From a checkpoint of a small mixture-of-experts model trained on Wikipedia.
Experts: 4 picks a token, a sigmoid router.
Below are experts of layer 3 (counted from 0) of a mixture-of-experts language model. Rows are named router (the router's row for the expert), gate (a neuron's input weights, with its number), up (a neuron's input weights, with its number), down (a neuron's output weights, with its number) and show model dimensions 0-127. Each number is 128 + 24 x the weight over its row's rms, rounded and kept within 0 to 255. Numbers have three digits each.
After each expert's rows: a language model's description of what the expert responds to. This comes from a sample of Wikipedia text that the model never trained on.

# expert 47
router:101151146158113107126154117117121095083100144104168107112134158108140189096115078151095104130116087111114124101117127134093118126153120101121158113114136089140102085083145111099120148135094131120162119112112119170113127148097145127158150124101105112140120140177167109124123098122115110130114132102181131117115124115133101157148129160144148125184174072147133095110088128115123128127114
gate1:126134117098114163120129123117134135098104137157140131114164123158143133104131128086112081103178137156127167131157115104121100100134170180138088113127113127114146106157137137100084123082116104124125108132099148096111137111120107164125117141130144148085151143086090152110137120131132197083136134149137126141145132098114115164103132140104156101134119088092122093132084078090147095125143
up1:131089137141097128142137144149115125168137132121119151151102126142110117121133090150126136111141154144090113155117126180109126163117121101084171132137141175138169154078127125121138132127133141126068128124154118195163105126084125092132138148123092112131136099132105139131121117164089112165108111102139135080146097127110162088146127133140165142161126113137081106190150113131128107111101
down1:131130113130151108131136105081159129124157149100132113127104142141112115079153163096174129093164091103139111167125111121098073118121147104133114146159098133111122126129087137113147130122111156133158155132138192123102125159135171131122138106151137132133116167107142100154147125157123160165123113174171112131143160135127145180130075155123099105155144142125142124092138134112121121063105
What it handles: Line breaks, especially double ones, after headings, titles, sentences and table rows, before new paragraphs, list items or table lines.

# expert 25
router:102111080160140120143103154133161101101140107114137091134110140129142124078108157129150103119121102117101112184157176134100086105170124125123137110101131127105117130122122086112143140101133108135145123143126177131134136141122148102101150112134125091177118149174129133148103087110120158176085088112145148083090107133107103135117143153105118118142176109129149082095100142138127138114095
gate1:145156123162140111177120120170159122141132138093138069144143149113095099157137107076145125137141144103079143122129167104105145117174094137158153135163123105116125138161137122127152138098145083109156112129131123131133115116154116093103145101148115124118154120173117134153122105147116156183099132119121166128133133095120110196143183169108121153106122137152119104114110107129137174143138
up1:133129161106141105141108104089137150125102145144151157154127173165136152164130097166077068130121152158189092131147113139133121119147145144086090131112118182181100118137125091184104116128104132110122143162127143131112109088124105156133141105108134096106125153097158135120109131167155105137133145137089152131152135147101161102129095146120166139133108121119129163132152153131115119137115
down1:105127085133122130125116159127162121141135098112115167131151112112143105069131100132139131128137134137106145153144099166066147128119112152154178124108165168133145135097187074127154098132111120128109154158074126148099110126075101132171130118171114110118135095148103158135154140118172111149103121136154138118132146134135126137117150137167116091140095119111133170132117132144094113083118
What it handles: Pipe separators opening or continuing table cells, often before numbers or headers, in election results, population and sports statistics tables.

# expert 46
router:065123133114133107115138151125107113087104151154121116103099183115110134151119123130121074121112159113128128114190164136108114140178125097120164105117174112168051137113138082110133128088107141158162137138115141153144121120126143092126129136133128136136170127154138130141097096121176135121104123113156138103160094108112135133144166153132126114129156123157142145074092119114106130119115
gate1:107142124164143114101141150095104149124110139088126161123147104113110103112146110096107121110139093115156145096150150161176129121115140112147131147137160070138142109138127131056127104078152157126139155148114137133129154181086159079154113130125129144136139135101158133096110151125152126164093141103110136147148097105129144135082120121097142104119147117175163119105127125071160117151114
up1:135118135164141159130110116133178139133155105140152157149148167104108158113130130123088156103123166151127109139157102140096107119141107154132131138135152165145142138113136128153081166162150123068094144112124131082163188119119117140166136072123151127121136156116081106145147129143085110099176106134132125105112131149129106136148133093143127100111161133152148089168150155117116111090119
down1:129105116128176106146106127108144108110182154188111125148141119101152138122098120091111102145125128151117159115106178157163116106095158133105144103140149168145128153107127146109116149162088092128123150105123124122150159109109121157160163159173146131117171138135117138074115112126115122089085113134119145113167158118139097156169141099157120139114104114096169137152099099102130118120104
What it handles: Newlines ending table rows or sections in sports and music tables, plus cell-start capitals after pipes such as "| E", "| P", "; D".

# expert 35
router:108112124126126106125159136154129087096110153106136093131137155114140165100102086137090100114130109138125114085139124110143145161139121119141192094106143122140077134086145117106129132149104135156124158129120117169143150147086093104138161117101096121148110132167153094124138103133111136148077117108177139108103106099131088132160147192127148148178171103144123110137122146129138116126103
gate1:105130116124139124168177155111092070098138108086119075104150136128163127108156125117123131144101078112171157117159151131165143115144164135092163144130074120114121131142105137122107094109127107155092125137096123155145135120127115140121157128177108103152119146115083115138126104138175159169132114112118124114129125147155147108103116120115146135164127130108124121106119084061118092150144
up1:132140108050156114109099137063111149103151115090133133148104137091167152160140156137099088119097124121177135125112155108122092109141129159124156131162148116111128165147129120150167139149122120170126126126140095124114069126100114141119146119093138161150102107151140115106177132088149115101154129160095109092096140132100127118146121121143155110131117145105119109107177117114149141140106
down1:133150147096164129150096129153133101146097140133128123130131111155146152081138154132117120149120188108143092121146097102151170116136160088125170146133132128129175097136116104129151105113162095080086142150106106137144117116161125145154118087119119112131131152167147138144112100086129152078121112134168151157127082148136118118095116136139123130102125141111133141089110064154099140139079
What it handles: Single line breaks ending items in bulleted lists and infobox fields before the next - entry, e.g. after Native to: Vietnam.

# expert 50
router:101130094117132126139108123180168104128130102113175071131145136125120097090102156111143122160076125101108176163194154159118107120137106115107127144114152093134115152117137098127130162119110151153108108112145143145136137140124179142113153150159094101151145118149103141145110112110130174135111120078154139083119114095126133166128092140105108136121123129157099120105084144115104160134133
gate0:120124128158165152178077153136110188121162150095203121077090145133108123123156138170135144115108105119107124139147170182148147102114150136107131135097128065136158134164130123119088132146084119146123107134141127159149155157118146140117150151167118148136102103143128160128148087123140133122128114120135139136115152122112165123141130130141147159138160116119108126145102078103131143152119
up0:131098130114164105121090174093091161094162088101154107086151118182119119055126143150122168131113138141110149149157109093143152150095100134113111179089092113132129145142100119108107171166088112160141162146123137111113125101114148132120157143133101081112131149128090114135132108136123130128128094124101120110091162117132147121139166161149119159139135099133146126113113128123110121147136
down0:134086139115143120125120149159117133084130129128104085171099138123117106087080143160121138125103134125157128106131146124107159134156080184139165131138141118114133133127131149129139166098130164156136153180149133128101121120154103131145081172156106140112127092139095144114106123101095151137120125164149129136174128179083116100122121114141096094111101117117124179093126120096134139091165
What it handles: Sports and political table cells and headers such as Pos, Site, Preceded by, country codes ENG, ITA, n/a, signed score entries.